{
  "num_attention_heads": 4,
  "optimizer": "muon_variant",
  "max_steps": 4013
}
Below are experts of layer 2 (counted from 0) of a mixture-of-experts language model. Rows are named router (the router's row for the expert) and show model dimensions 0-255. Each number is 128 + 32 x the weight over its row's rms, rounded and kept within 0 to 255. Numbers have three digits each.
After each expert's rows: "gets" lists some tokens that make up at least twice as much of what it gets as of all text. This comes from a sample of Wikipedia text that the model never trained on. Tokens count by the router's weight.

# expert 18
router:114076106125153111173088116159157100155146131197091191120109185106140047157169161100143141164169155109150155107121129108113101175115105139071162179127122101199158112085139163119143179147094128152151141097118133109054129137149120114116116108100056079113131197104168181153157155141096125087119128092099137061139151125153101150104093093122103115162153117079171133125119092177106064200146111056178127122106179159145134136156074122108142116101168117104098127061152106185113177133104139109169159164124143107156108138154167130079130104120107153145141118065195126169086138130157156152118166163156103149159171099104192112150116139142127144099137043104129116244131155098128156129079088124119109133147124123108072173094112093093087164102093120098112114108150107111143078161116160
gets: ",", ":", " |", " the", ")", " by"

# expert 2
router:154099132146082077091088155176125180151160187077093108131129128139147109137097145090092145095133138073131098118101099150095175114144122144171148126162112115110136123158184147174149170129147134140069134157109147148132130108126181102164136094130102110128141183132107146144147116141134217099139166118051128105132034106115158141154125130081124093124155127138062140166170151157185096239094107144128152090155073152119179157084172147077176177133125173052110180129120113188096114147119119171097108037120140147117070162159138132121153176100133104112160144091088111079064139116141183135178082148133146111123117092149152143112121163135102129133091161089126108098071123210125134154102169168183102118176103131147050159140132143112109152098170119180165140111148142113133113142130135
gets: " |", "\n", " (", ")", ";", "\n "

# expert 72
router:077168173106096115139126149108120097149198137150151159150142062110092165121158140208101131113147125115104172080157139114172106112139131066108086156125095149123107100174143161125136140140101145143145130126106030130172085147092135133097078148146103152096189211151118154105153143101127114110183068153130138108124134165200123126131088133119189144198113138152189134135167172132089186119124175168170156143131074113105129088108134097159105096168088073123147095094093145117115141166132129107144129191145147153146086152118167163105129072105049126073185105116167136152099149109097128157128153130106193143138189121116090139120184113122074121125130129152112144115153175123140162142126148128076091063145107150128187146143164067056147176087137097112106076136147161183149183144177112
gets: "|", "w", "ph", "p", "–", "D"

# expert 40
router:175138109141162168123154142157167158157123079102114187121175062157102099111102176093093161077124070090125108137073151170160140152115118129040114130139135069098107175156077118180138116173165093167169129096106150178145152094137163110127148129148166104107129171139182122094147054147169146061195108124115120165164049166054180161124140086109159156136158108082184157087162126139095155132111162143086160113142121155159114157160169164152094148127095149111135132130086096155135160141128100189114168139108113182102130112184149131086175092136129117126151128116138066127127068149123186091142125119162090176084196099151130115119129122143107099141144168095151130132160086057140154146157112128116215149140156135169099155104093110169088184133124144124163128150120072122104169097121155
gets: " |", ";", "|", ":", ");", " –"

# expert 58
router:114152139162154110092171139174125076061123178136114141087128128168172140150168148138151099137121107061106180157098106142103146081149139100153130139184119146175135101146170125101162142124101079156093054117111130100106122091147133095136116118165129095130118088104167146099160149157092187112112164116088116146168134175112127188093174113105072102181138076117181103145143136095187125128157095088086127142139110134119114113098148106082136124139052100061142127104186165122155085171113171117141074117151118136083117144159166183070169091150153143116154178066158049070055160152180135177111108126155105129139128109097169062144135155186111183094122119098146127133165125140154151158087156163164136078157072167172087131133071150150102148108135164115123072159140067177107134152090108
gets: " of", " in", " on", " by", " to", " with"

# expert 1
router:098068142108104110123063100156136155155113178168120123106130186114156060178143120158152121098163120047131166121027071118124142129156089124132149092157155116110109141118171179141121148133091090154142118141158089086084058114111138141123121124150143124118087173094138131133154137154117222104120152121048160118151090115151144123140157148156097065148123077078131124179156093177174125187127113144156075142137023152102171162122115114121168134167155165031125154116182110175100118176126143146116108081126135187125139161142116146173141100148110121146152139111088137150061124111155183080169158132123166191182093130136145063095115122170105165132107161104132121118140144167127157131105115128159103106162096144160052141147140103098101130101120156177109112091126161156144069142152113
gets: " his", " he", "–", " from", " He", " \""

# expert 44
router:162141154111076064173055135156134129142116102065112124155151137119118148152136130102082132190164104110106102141099144127105082105055085152184119105202129123121145151121163096187107122148131110094130147120125169132168102119131136140130108141105162119116139157070099145139116070137145100106074115114076123187117124050170116055144150136109160087156129115136098163149164109119112132231142108091170110153121185129176109135091099176113140133174169126078089100056207110123134139152115156127189070054172126084067170156133154133170138179126119121102117136162136131159103163150136134165208140036136132139127100127175114186113126148129127102153053136173134129152138158154136144146148148130116094121173122137080084178161152156172099112140149116167087148136121170124141118116066092
gets: " the", " United", " States", "%", "ers", "W"

# expert 79
router:178161088169171136139106112151152136164161120112101182133156157178109085120093142109120139086143077047108159163070149152177139107137162144056160133143150127132081146151096157137151129174162125124155140155097135146120159098171167124148169111107151097137183178091150124081169058142170146116200043146120117143175060160079140170125137128118134122180123113099142181130148144149112136164059145106149184152124110180163164121180171117137083139130086169078105136125070091133090134174146090118106138132143097166082098145205108165112169093132120145115163128078109067148101105113176181088189125141170113190107178083137110151113085069171093071151142157121121123176150139100135166144118138136153145166165136132192106180123100102138131169093131165116097130072132119120116165110145147
gets: " |", ";", "|", ":", ");", " /"

# expert 52
router:167079175138089124144163093117096102101091149065128112089127125069084095101174084082097132114088095122130133152135146079127183133087167147142115121139181139124142128067139097091127109079153144086164155092127152117040121126156103092197156117127072078121122119145097130140048101085163100138116137111166103108164143125167161067164177094138127087109125153175121082164138089096127128110129140152156127125117184148123167204125131146129137165073195146096123112201142159180147105134167099068101089074159088088070167119145153156169176150125096147138164145131187131151188145110096136131125119080165167113132166171118083163102119132161149166139099128173102132153135170127103134141144136136126065153102068140076050127070107174153070092159095157151105170134135165137133117161118120
gets: "a", "o", "i", "an", "al", "am"

# expert 94
router:104055114164110139114185109083090146113089124145155136139118167187126105200145140056084156130120107166148137110135150119131169095129093135119109115132146156066098137112163138100128062129107125125108102167171157106043123082150059126178188134181167101154143121159073129108124145051108074165159151163124146138155138098127150128129130135146122036146116138154099156168192070050187133140152082141109131137132125128124139186195109149118161126051082196131094098154146144173108099123134149130086118073157095144105150123111141098148149090113091144153136188128138144156126084181132114138089159109142155099133092153106131145142096146122082136122124121133110125102036163190079124192102165167142093164135120172117088084120134095168098122162153134206153148110127161117101087163112101
gets: "us", "le", "h", "ic", "i", "s"

# expert 7
router:088136160113090103090141106117106132130089156173134108134090122124170064138147197115108132130197105075104173115029094141148144101155077124130144090158140162086093145140147137148136149102095118154134104158121147082084107121124095172158090137138177151106112171108143132154154138139148255083129160078042172093140081130119184142136130107178134142158124100112172098189127129176184146182146123115103097147125053131114181163103138089086126138175167140061092130136131114158138091159129143164104113108108101136099097159132121132135083140174108139144161159087094181113083131117156173128151166121141159205180081125090144142139146149130117142167124159097149117125106149168122146131093190149170097114121112119164059162132146116058146189131180108170166101112157133116171109100157108
gets: " (", " the", "\n", " N", ",", " The"

# expert 107
router:119160066144109081059097116100090133058137130146143114172123149171137134165200103146119150145142091161175133134126141124110124134142148125112140086162148066137136109166174142169181090136144130112078088144188194173090119165125155133113100090178111176125159085114115109132123184158164139072086108084112158083151100048144103121126109145125128148134068147118135152125064083154053112124115129104065120176113103132107133107127169114177106120131089120135136146124176100102193170119158206162114072094102084158140145177115164137148076178122075174059078170109103163129085153105157098114132179136105093136135077104129156137129148175098080113090113152073150157113158132123156144152165073124145127140141136150125123133139156127091157089125117052153197151195154115175130159174173121
gets: "P", "S", "N", "F", "D", "A"

# expert 24
router:112119099107153111073198137179167093122135082112139148102099178169103118162093193128081083149125168107111143133083143097140090113168101095154089169166136112137090136108124144128064126178136104102171112129153119151105182099136108119118107133120166074099092139147097087109151171167127143142105068145203113070080045179111097103073142153103137117098167109079116127121144139175158173092136148120088100086092121067157130098192154138108151088196161135107083098103099169044141138099111093104173115112111145118123117078163152152179127155090107141107129099120132078145139124172135181119145175166115118141109157132124083137120153166103160128124159172045143140180141136115213059127117057088120162085150129147185093141145134129119195106095159129135128082090152108134118169117168131
gets: "\n", "\n ", "==", "\n\n", "|---|---|---|---", "History"

# expert 86
router:159128115092065119136110141145124140151106127096125144136147138152187138156144160105157143055147106142141156127060168112047123067160116085129130080144142184168090134101120111222104076154098097122153171089120118138122103127172149052193103158081126155148125187184089101099145115142120109155092150076140165159115122101133123109095166109117136092127112139145092148179203113084188158114166175063128068156125158147118178125070097152095179122148099109108082124044116116168094140142154150146174134107162092124061143145105183152089157151137186122104134135145101151133088128103149154143178147154138175128121082176163151153181116169085127098107099167082151127186138164159135099121135151115124110119133142057102080138136127128174069091110118097190123150127120078074126122153141100
gets: "ong", " U", "ian", " Al", "un", "u"

# expert 20
router:131161072137069123134118100187094090097078167134116155098127116145108122145155114164063157110166065136118158084077115094087153108091158160141129077192148109114133188148157151210165168184109179121104092162116182109094115132081122101098110109133093171137150105080143160117115137146153164126176146077058141126153075087108147114155186148156152097097064144152184137147210070140114149160100136104139082167148110140132141080078113135151106105115190135155085135124164114162138152143116163162083134099163101168142183150149181153115139155138097156145168178081109181154145153110165099138118125136118141136159060114087147100082173141114074154129080093141199149099119176111115117133199158110162128123141157116107114162160097110155139148109107158165196107119135155182150137171168144
gets: "T", "L", "S", "C", "I", "W"

# expert 97
router:106087140102099106120126143129127186133057139174118118113102184143188100144149133167131119076148121053147171096061092100101119146164098102153179074171154148112115143110136176134171175164106126125157129099138126078122079149161092158140119145181113139072116170109154132146148104160144213116093147138084170132136086096096142151129146117149132109193131103138159110174101122132179103181139098149090082154129064153106132166083114119087138160151128159003099173104162107198107088127159179153103118119138102179093132163119149154151133138121107097159145138070107165121043129151137128160119192141119205160189080120090121089091149115131104190185105177092171121107133116142126153159115115138142102125170099128142052103143166151068162125091114107133149106118120114126149136108168133
gets: " the", " a", " P", " M", " B", " The"

# expert 23
router:161062129120140110165106143152099175133113124192092129110123159151208101167150205097128100119149135062126124086044136097092156079103062144156168068158162138157074151110130143137142121146100092131151091138161115112091069145160117146164140126164146103091085192109123139141139046145140181119088155093064185133126092126093141135140146140111124059167133071154156152157195123132214080149167111094131110152128096159136136162090112122096144191111125152038065126100155109210086085161168127174123122134142161105079128126145110134113135134118134127144158156073148144126103147127173132170132160115132166169151067120122113100118155139151139129129099166085168129165079147158135153188127170125159127123176102077148064106115163134129105110137092143186105112132100142111101091117147107
gets: " |", " (", ",", "-", " and", " in"

# expert 53
router:134044100104095128133114126159118103111065189119129060088156161151186104100136103134078107152158129180097126099119198134127099218114150138141112167125157120119168110106116115141112104209069148147195150148171181145056134094163126121148157138114120146107115096134158121206177152130162113119118133113139127107151168096081141105134132105139115105162121137120152120115072119118153134139152108167143105131130166098126120053199129101150152133118131112160094095151140084110132164092127113147131210198116081136117114104141131050135109066079126109176113086147117143138101120094132121179111159149129110163130185135103085144115081090064100158172142027120129146197165090029117051105137090155082160145149131127141082124119108158160152083124132111120135156148160118160110098127111134
gets: "\n", ":", "-", ")", " Location", " Succeeded"

# expert 63
router:119151176082119090060156130145108116151122130157081167082126142149164070107155139131128157106177117054099172119031135191105110103150129068107142086151085134143107146113108181155130158168097078165161088110112113131144088107094128169151090156155142164104078153082130126118160138143120174070144168140091163086180069162122158153113159140105133109144137105095147145173081138153201152128144085111125095132161101133067113125119160093126169140201118154076188151135137126132178095140139112148141108112141133107143120153106132150161156091181132098166134158084094133108075106170153148128103131134097157216111074132081120103163102205157120178120064180161115118072121129063118109111064142127176088119146114130203103065165101112074100151152152137141166089123129115111156115096140119
gets: " in", " from", " the", " In", " to", "In"

# expert 110
router:168103084118153103128101097132129106150091096125121078091113171157125118167170117091165118161091141098197117148138037130124167149120161092138140105124150160130075092106081096145107137121102127194051136117129145144106130097133168171078172187117122130142146063127126173083152140145180147152096153101112146218148167116149123137145160139082073142139138112067107147028162076148115106130147106183123111133132216132126176084091168110122096112064143143115132092126096079060124167114097104107116182146081130137095118106166160123143134181121132143103081137120132095129103097141160126121149046073174074125184132064168113107111125095110127137135177109124136155089143111160081187184122151160119193113152135158125098112122087107144050155174097145098136135124151142101089111144107142
gets: "ed", "ated", " released", ";", " was", " signed"

# expert 21
router:174057122132125091093086116101098107127102167142128090098102072105195077150114140113126118144136137155083125145098134135102086231150100113172126190098152054133077093104118084124103130124117169145144099136149165129127110119147170208093131165104133129052088129150190129150170182164190163119119167115078101139130127120126146165107126213092118128107162130104078099038157131163134146114145152127107127070111151100144104106189188125148109137132168105129116161176160119085194171107155110156120177169124095122153106100124097112112118096123177161135077150095102108083138137111156141101127065076146088185150157123104111120106118092114140183155133056170153144086159107095140127085106153156102190140128108175146136145141084088136119090127175096183122131108177075113152096117105135
gets: " by", " as", " to", " film", " from", " with"

# expert 106
router:073120153160142115089179166155169116132108155137154148125149130155151068140093174153161083126173077163110137127148150105097171148182083110117188108172075114093099100153153100141167145113086135178160051163077154141127174180066098136108161170160149189136092149123156100142158170154173173144108160074108168083085060169152080191117128215112138112158081148129130160150094100131150155141153134121158097090155157137076136085088141140165170119142104166131155082058073128058152097162138112149151155171107155139091112143117111090112150094149109134162152109093088152158119129146159187134103175103117193136100079146086090153166155182098091159096170133143150138104171077093171161145144119138131112084101118120166101096165121129113103120091084104112134096143113128086175112123159103
gets: "-", "–", "|", " -", "/", " –"

# expert 120
router:113135158166114134160093132091113138113118124173111112118106128147162097141193161057103142073135053133160130145152116080107082030075090099159141059166144153140105101107149119165121094102141141163099057130142122132072143163134167105180125142129137122114097181114114128111111160122166121110079169147094124145148133101128168091155133153117137077175122141136109133061082086111127149198168109092109095145102113111146114145092109158115078109155162154080090124147190099181139070129171145166148127120167127127128142143167136134151067096108129122112161154102159159081119124160165105167155158131179132109159078113114103151122119067073113114158108124086157136162042157155082185186095074142126092164151156087104035064123131121188100091132126149166115116078115115180121077165114085
gets: "/", "m", "-", "en", "k", "al"

# expert 77
router:122176100158088108079137127081150111129060149164177113110057133150101115157170151119152112110132150160164112147152164145097117120160075148170109073141120152168098117095107187112089166099123149141169148164141170050166105147126148093079162088085186128125080175130121121153167112101128139138057082142135169143171168165116121156131124137134175156161108152102117146142119129098154146174120065105170168170122112108077138141147151078118059154178132171133112104150076138200157144148128109097145096149119130070092100077137143173075135145085087157124160174119118157121156168087173078170075115135118056129143071095108136107124112087077184082113145177093146131119075151109191158144166176130115176108117075103098128105110169077079113108115152129144134077144087151098059128148100135
gets: " of", " ", " and", "in", "i", "k"

# expert 112
router:138202156102141174168090138126151121172211160146096135175148111117110183114096093098113088116111086148121106158179137108170096215116132121134085211125123137099096111090130149108100148122075148104134180095156117132177059118174160123114134158134071114125113163124109168119133170118107111171137114156072131115136150180165161098067079197103180127127111159162128174097164147126071156119133134129160136175107065132114086177103202128084105109184124099140092132070151090179146139137071145092163063118149097143183122124115161155088085129101140162135144124089123146170152143134122103137154139137158152077128158074104076136132143083117082081118063100157109136091130139152151183128102145118081088090107131120095114090118176151079093098126150185069087120153114172138126154105137077
gets: "s", "y", "er", "e", "um", "an"

# expert 95
router:136156123135141092143174141128115142151074084136154101146096120156120097192118156095133137090113139090159180121031156196126191153099100173117149123137106090148121141102110174131149165089125097140141110100120152074067108136082112212158118129122081129145081185086112136147148105122134193141130141107061141097118110135118145169123085065144141079135120103126123086207104130145195120164132125106112069157125051123135216145088120114095138176069171168067089160124107135142100071144113108153202094141116121130082123126096149151130117111124117126115124115066211165084097132155141152119121127125165173166171067143099153132113149118183088146170133134144161128118072145103140123114149147144156094121118146151167123145150107159041131142155066149185074105102110148119193118119117106
gets: ",", " (", ")", " the", ".", " and"

# expert 67
router:121076112157088137132112150163156193150145201186085103123152157152140129118148122202071073172158144091095148108124165169145132181139134084117154178122097120110115145096124188153100127214088147172173113113168155127106112139097159100095136077166176141145154116102158167153179142150094228061143079105095151136149137104093125119116128137160121047154183120102134186175105106179178177194082100092168089157165145156126145088146077141131115115191116103097135122164164112085115166137137170150170138096116145145167128179179168133124101080131190158141141122145091160163047152116175131170134176133122114152143161122120126096131124141134126129118110117108144110164171145131139104117150100099144150140150119113144036159125096084115148126079095137160057085113131103125148152129142110
gets: "\n", "-", " www", " Website", " \"", "|"

# expert 48
router:132179105142142147099155170098090116134076133135152124174090113130086117092136150161177172138171098133147092117138220123170095076140151143078074112152089136098125139139161072147118079133104093184129127146143147131099184125093139110141096126105156132129136167053131114142088129150132147119076141168050174107057086149128085176096111171153164164137081096086158133093076098123102067099118090180158116181103133149132114112129169113151182133142131145219173139096069099119205165137137106082160115083128154165095152084125061182099170121108145177139123097165094081111132120157160112183130167114098119135085185138111163147117080155134123104131133161082148152144095107098167068123107096108111174120117073148155077138170148108088145100121126098127158091185161162114104127163160130
gets: "\n", " the", "-", " ", "The", " ("

# expert 117
router:089081169146126191153113068053116137172161128122145120146076156174061111112157114168123112095182088145138155084147042128139119050146137133151150107166141105120119102143201130106136135068078139129133157166086083087126122075102153089129069124112110146104146182116119091128084038116104128158136138124111145093177106157177115103114102105134091125174098108169158092180151116147131135144139092101163099141112040184101125223140082103107131106153129062097158107120141103105106067173126127139130099097144107156132146135106172170158111145134116126123138195142115114142095112126178123142100153181138118156158112086110093076124106128105143181165078175099108121163108194165113127177112149149124088132131150119165090151162129078078064164130131159145165102058172114114129151138144148
gets: "1", " a", "2", "4", "0", "3"

# expert 35
router:128186095152169160112096117109189181106120093111124197111157113169124043118134108089131134154146079170132102137166199064152088096097138116080117134174073127123180085091148115130089117091166134104184097082177139102136116083175177157153134136110197131146094140111107101120152178158175119077152118182164134061197157168128123161091154113139147186127126101143144088078070182126104143128098140066138111157149145131124136082175081084161174087157099101163144124115107105140113167129115092146184048127099109157183085153117127168162121141138184105134110151185112172131106143112159103138125122116151105160114059079157098125144099094114130087113117140163160147100138156113096115157098075121106136120143145117117156130163114062154151089134121101121095095158109115094109177156076057
gets: "a", "o", "u", "i", "on", " in"

# expert 50
router:109099165108140080139123159119104092149104173166175107068121139130071102138087148115081145140155092164095153124136120114118177111102103176154098134174164160121121123171145120094100161146127127110097140130119145116087086148096070123152180072050144121171125070082129133187105135065132097151145117158121129141162136111149165068148150123177157049144091161141190154200165114087159100110136117133166147152087195171134132099111169141120129133195153155113107171168073175163112057136168099067103101138170105144126168114128122152189138113085117127177138129103104128159174164159087120121145109047097151148126162176126143105117140144174142169162076051132148139138154171095094048108161195131095109133071143159098117157127094148165093117155158095111086125174129099140142114080126136
gets: "ers", "l", "m", ":", "n", "c"

# expert 27
router:106105106162115131159125119151142087139139151177163131095082144119145086111129126131101089155161115158114090179072240081143094176107179117115120183087102138141200143104093124086146139207107108173180155138169176156082127116133082124136135063143145159122131095135123137199171163104129155141147113136119117110112191140096077102084179113218147117152138120120145126137068095139131130120127122122173120153134165165111139071157076077175141113133153096140127109141122097093119156159109111095155192178111089128177138118119108150142128047111106152155132069132150116187150102115116102147096168160108088182086173162082157104147075111096136167171171053135105141189162130079107066108143116112124085138094144142072113173069125106144167123143134114114109083161145134159109153137153184
gets: "\n", ":", " The", "The", " Party", " Occupation"

# expert 12
router:129092139148141166095086088163130106146145184124142108144122167154106100200156113097142115115204144114154132103032076095081096174076134139077174157187116126138115176091163141171187158142094116168129173146124088067055139098138097121132127097153081106097099180120161145114114127147113171119130166131079141065126141110143146090149082093113050062159107122130127123165123102133135127202150114127191129128131104166116156171170070117124168127149165166119110123055161104158166150162103156129155142048159132161102124110128166191142149117149146156148111130085123139165083073127185148164144156141140150163189165106150141138125094136150115147098102060081171114190148156141100130144112122128102092146147108074101076151148091136109083161094100171157131104061134159153131084145138138
gets: " the", " a", "–", "9", "5", "3"

# expert 115
router:154111167076087104074132114167131156135092120087124113125156132127120185152131118177150089127174184085086102144120102209138131109139164085150117114107131132099137109127042145108181046124164115136126137082119150148114144116128100062132118144178112094095124105116143110156149105096118117135081142156172120140092081070113154162167161125133113109143142111162033173138041132159160065124147153209102107154100047141139099116124102143068116128111079142095188153192165125127151131064151123133155134150119105110067146113126171117159115097161108128110111173190096124192067144129096120158146186142133154075119105126068133098141141101139131191148137104133140141052127091130161067099138148136162175138171156074138130117148134146127202124137166137091158189118133102118098167138159111
gets: " was", " is", " its", " his", " were", " are"

# expert 82
router:121172135152167165141070086174157088148191096099136162063144075141128130163137117115111111163105123130133140188141137105125188039118168128131066140134113147146158092127149147116191177160089197092136126108111126065144124137082172115139107127062111174150084138088153093155162053131090141187153141093092168085121183166150176148081117147166179143157100184148213083095144164128090148111144173078184141096152188151097149074141129117174162118152156138157124168123129140119098144149124114152138106157146107092168143132113136127128133102120094152098122118125111172096158104092098094149123121133112169108095083099128085106124189127159181085131145130166141144119179092101113105103080118142138052108125149137086189123145163170175062149099177178060119111141132134103090150137135112
gets: "ir", "s", "ing", "il", " to", "y"

# expert 113
router:090176115075192145097129159113082167148066128155166114111154189166121162146086119118143117081039166134112111114141213125093067147127168134125197154131130140092128129101137079121139082160135092050099113132141142098149137125148169109120164112175155127133102106089122073107080190118140111121152088165164158054165131120139094089079124129135183107134090187122076174114061098104149117156121073138067136167104160104113132136079148120098080105140080190174074143121061116156130088165160145134127067108137085099154159133096125174149083146138137110156135104151105153140139070176124107114140125144169103078114062105148113159132088176150116126126061121120133145116114112171156121152071095149095127177104132114159155126148181173186177131145172097094090106107127099119138102116107135
gets: "s", "es", "ers", "it", " not", "is"

# expert 111
router:134066148109121117197145117155110137120087142149155122098160163144154114122133104106090102126166088151101147116093202141135064160127156113084110130171162146138174143116121113112171109176146094107189122133163156150076106095137078097083081137150153098108095159116153130126153109116151099111130136152116140077141125115068132090104138071191189138144125134144175137132076165134103070112151104150147131168143149151126105087154112098157145092121124075166113125144184130134083135123167107133153185182146121136137167124131106074149082104102111126149118073157108205184112138127145086158143173177133138166088195202110112129146086107068153179189156041141149139209168118016101086132155085130124160119155145127081153129076169110125111126166146091102098149200150118157084150152156147
gets: "-", ":", "The", "==", " Authority", " career"

# expert 0
router:098167131124139137162108146127141116142153092132103144190144060122084131125102126148109098164167154147092127098158179126155098121106122124101101136175100144112090138152144199140152176157129141137157154102153127101171087144102146125134095164112117166095161214161126123111181107114167138138204056140085181065119119171147132111083138142127170182151114134166197100087160178165100135160126185127134146110129105132081090080107145083152109108115099059187126112100113135084095133149055138115159109169139142173136098124107154163153147147120096139112165103090100120172133137079106110155142134128119205094155153122100072107130146121108123163166099101169149136077155206112115162045092124152121102038107137151122193144161167093103120112094172179080128077153109155157135191122192089
gets: "==", "er", "===", "en", "S", " an"

# expert 3
router:139125144180138133108189152087118154052134151163156145075048111135091091127148112071075175066097171188161122162135181123130135162097103151146117121128184116141093115089136081101151127122095160079152102125127166115058087090167145155136156096136171144132091105106126108159175163107167100150128136096067126116164172166078121104145154175186111149097100148116151068142188121125136133147139038150087156119150094108113137104184150104137129157121157173141110128146123172187091119067172076092053177119181124187111108087151117114111131109085141113165149190118092130111183126148205093077168115133162123084109087150112128144086112115112134114089154122100161132106156149112124111114120118190118114097125099151129189185179115109179138081115150149108155110105109104116094105063113135
gets: "ri", "ir", "or", "i", "an", "al"

# expert 99
router:104140146134169155117141162175113145148160123132108170180142109170112077095152142118180124120100087099143163113122067150110170180153066110116116064115141143097104118138169144075085167149046087156207159175163118121126134113155089087163135096166120121131115209118144147102134094150171138118131123132120181115177082123134141133106120102138139168207128061086192136114087122146175098122126092100151076110087085139127159124123144114109146119082133139067121126099103179117169146120105121137134091145152115141093126192151142150154102108167115126156178139149094127154061154167191163135134156181134190206109122093105109094161176114183142178105134173076169130114139171088164175162100134095146157160046128133181075142137156112093066126104127144119125122156138098155181135173155180
gets: ":", "-", " |", ",", "°", " -"

# expert 70
router:102089146117158183112180103144159141153169161124135071140145099140127085165068147142163100165152092083075103120168083177094091166132108144086175096169159171136108140093060085154173125147142088103189112125152152145142106104074160136119085109181098104138085185120158096098149152134169151079124134095164119096104119170070166140105137103147150133155159087127200084149100114190161141113076135117111096149118128056164170112145137126184177134133107148104139092118164173143129142062133148161087185109096123167149097146172099138135133102178082160098106136167110079156090162176165145091067172093145121164084144176163120143169155154092138155090132120160176131142165092081110064145101140084122199126128164114169135126172146097137145096088151093174135121140185077163112117124150150
gets: "=", " the", "The", " The", " =", "-"

# expert 74
router:125065133140132094115128082111161176143064165186116123127104146152162067183134160142138161117181140047095169097038105106100122121161097136102159109163114139107095158103129179150122134136085084153142115125160132093098068129133126156123113131170109125099122136084144150165142127166147223087108157121078166109142078094101148110137172120175100068178141076116140114163128100151187138180135103093127095173147094129139123154054111120137132144168147164012081133119144137189116124133164171150130114078125111169091112163135140167166135156166121112165185123081088147134058114149152161139140170138094173201193098129109161131141147158143108158150098175115153110131120124185112139138079132155164100120155075109167040132148136122123105168118125143186147120075103131141122116122130115
gets: " the", " L", " C", " R", " M", " N"

# expert 56
router:154122124103172155137148146157117127124162100095155145167118121107094084095072180127166173122120174119209091108122091197126181137122122166115092144144126130173116149184132142163113129073159088115056149095155108116139129178138145130142156110144086097135097151162117108107116134145075188095144110155107154080106061120082094171153156113087088095106131120125128067100144123129194130205104137120091102141160145126145185190103168125052107158086138167075150160089098155151151100141064092185126102064142152116073140112151105040099118101161108140076127104106150115092092087144139136142191079106156155099100140089146180163135105136122127085122153125036137124071073142147129158133130092124133186146120149114165112143148111131137095193101072116195163113146162123140170097137148134
gets: ",", ".", ")", " and", "),", ";"

# expert 84
router:129084144135141118126116120140116164145126149221126110103097166135186095135138115138136123119194141073092172122040099118125142108173111109154144058188131149080090168084152133136104168123094099170149121134155133094097066155133119128151120109164117140094106174092133133197145089130127218099074193105057158120145060105085174140115128117155117103172147085106140119181149128152222148156151124133111078135128048140106156164083107118113155155167164163038068137119168140204117129126130139168134132117115131179090109164137126171147104133149126095163123179140099163149093135131155143148157157134126191183178120159073137094099130140148125149142110155090150116107072127163126134126089145148165113132165130109184054156156160128087104144124121172178189126117117143131154121094127118
gets: " the", " a", " A", " his", " R", " C"

# expert 64
router:128111164143127121155071124135107066145148139068162151147086158127090081139091152179144154094112086125153097176116046095105139118084150116164100152155100098116144138108160150130142135098117146123096097114113094161132086159116086072165152151160134106119100145165123134111094124110148088150118142149137111106131130141146162082174175089110093004162106138175204151213186104112103157198158112131129138152099143127128189198085164115101113207110104153073104151146136120199102092165107109107069118080168158105125163125120156114153165093082128139103167105137160152123090136136101120096122139081167170125165174160121148167115102178129092145125135107074094131147103159106112127167121148105099064128183083104115087069116056098111158144142136113149145133143154173182092061125137096
gets: ",", "ar", "at", "),", "y", "in"

# expert 49
router:146136175140171077096178182136113137113113060153174113104144102128108149068147105183176072094151168170172121089173159144176090084146146110140169121102089171165132137094103097114108119119111165141174107166101085145106168111108173108141108124173137152132142065138116103111162167172088142171184140128166138116130152115119101101137152111148092071149099153155139119183065125118142142102148133164104192169112164105122190099083091082165130092137114216134101105157111107089115135128138086173077176129126120159176173119095142136187156118093094110186190116131066136158173181157093109090191116168157151082109123112111135117101086126154077149124136132099087133106126139162100083175149170077114098114097120084175150167173119110177123130178068102088123097113137144100114186103130176
gets: "\n", "ur", "l", "ol", "iv", "d"

# expert 13
router:201190178071109123091100135157103163138078140072107114129134130114132176139138116146117100106119178109126152158121069138074095144110133077163135143117124146079138132108161133120177078094208123105073117070121187146178156127155161124132104162201127072117130053110177138113109142132117110140099152131193129125085128069122147101136163153071162101093092140137023144145036139167161133144145141205067125156130150151116119138115182145123087136139072172113169158110140108082150088107154183123124092130161119111112164107119136150192107127172132162123073142151091129100092122156100075172172162119137164115174091120108111133133128138151084170201070128098134131060138086149168079156141165131145163146170114089146103114153156183163143107087143128119124155122121132169102122140125154
gets: " with", " of", "able", " used", " for", "ive"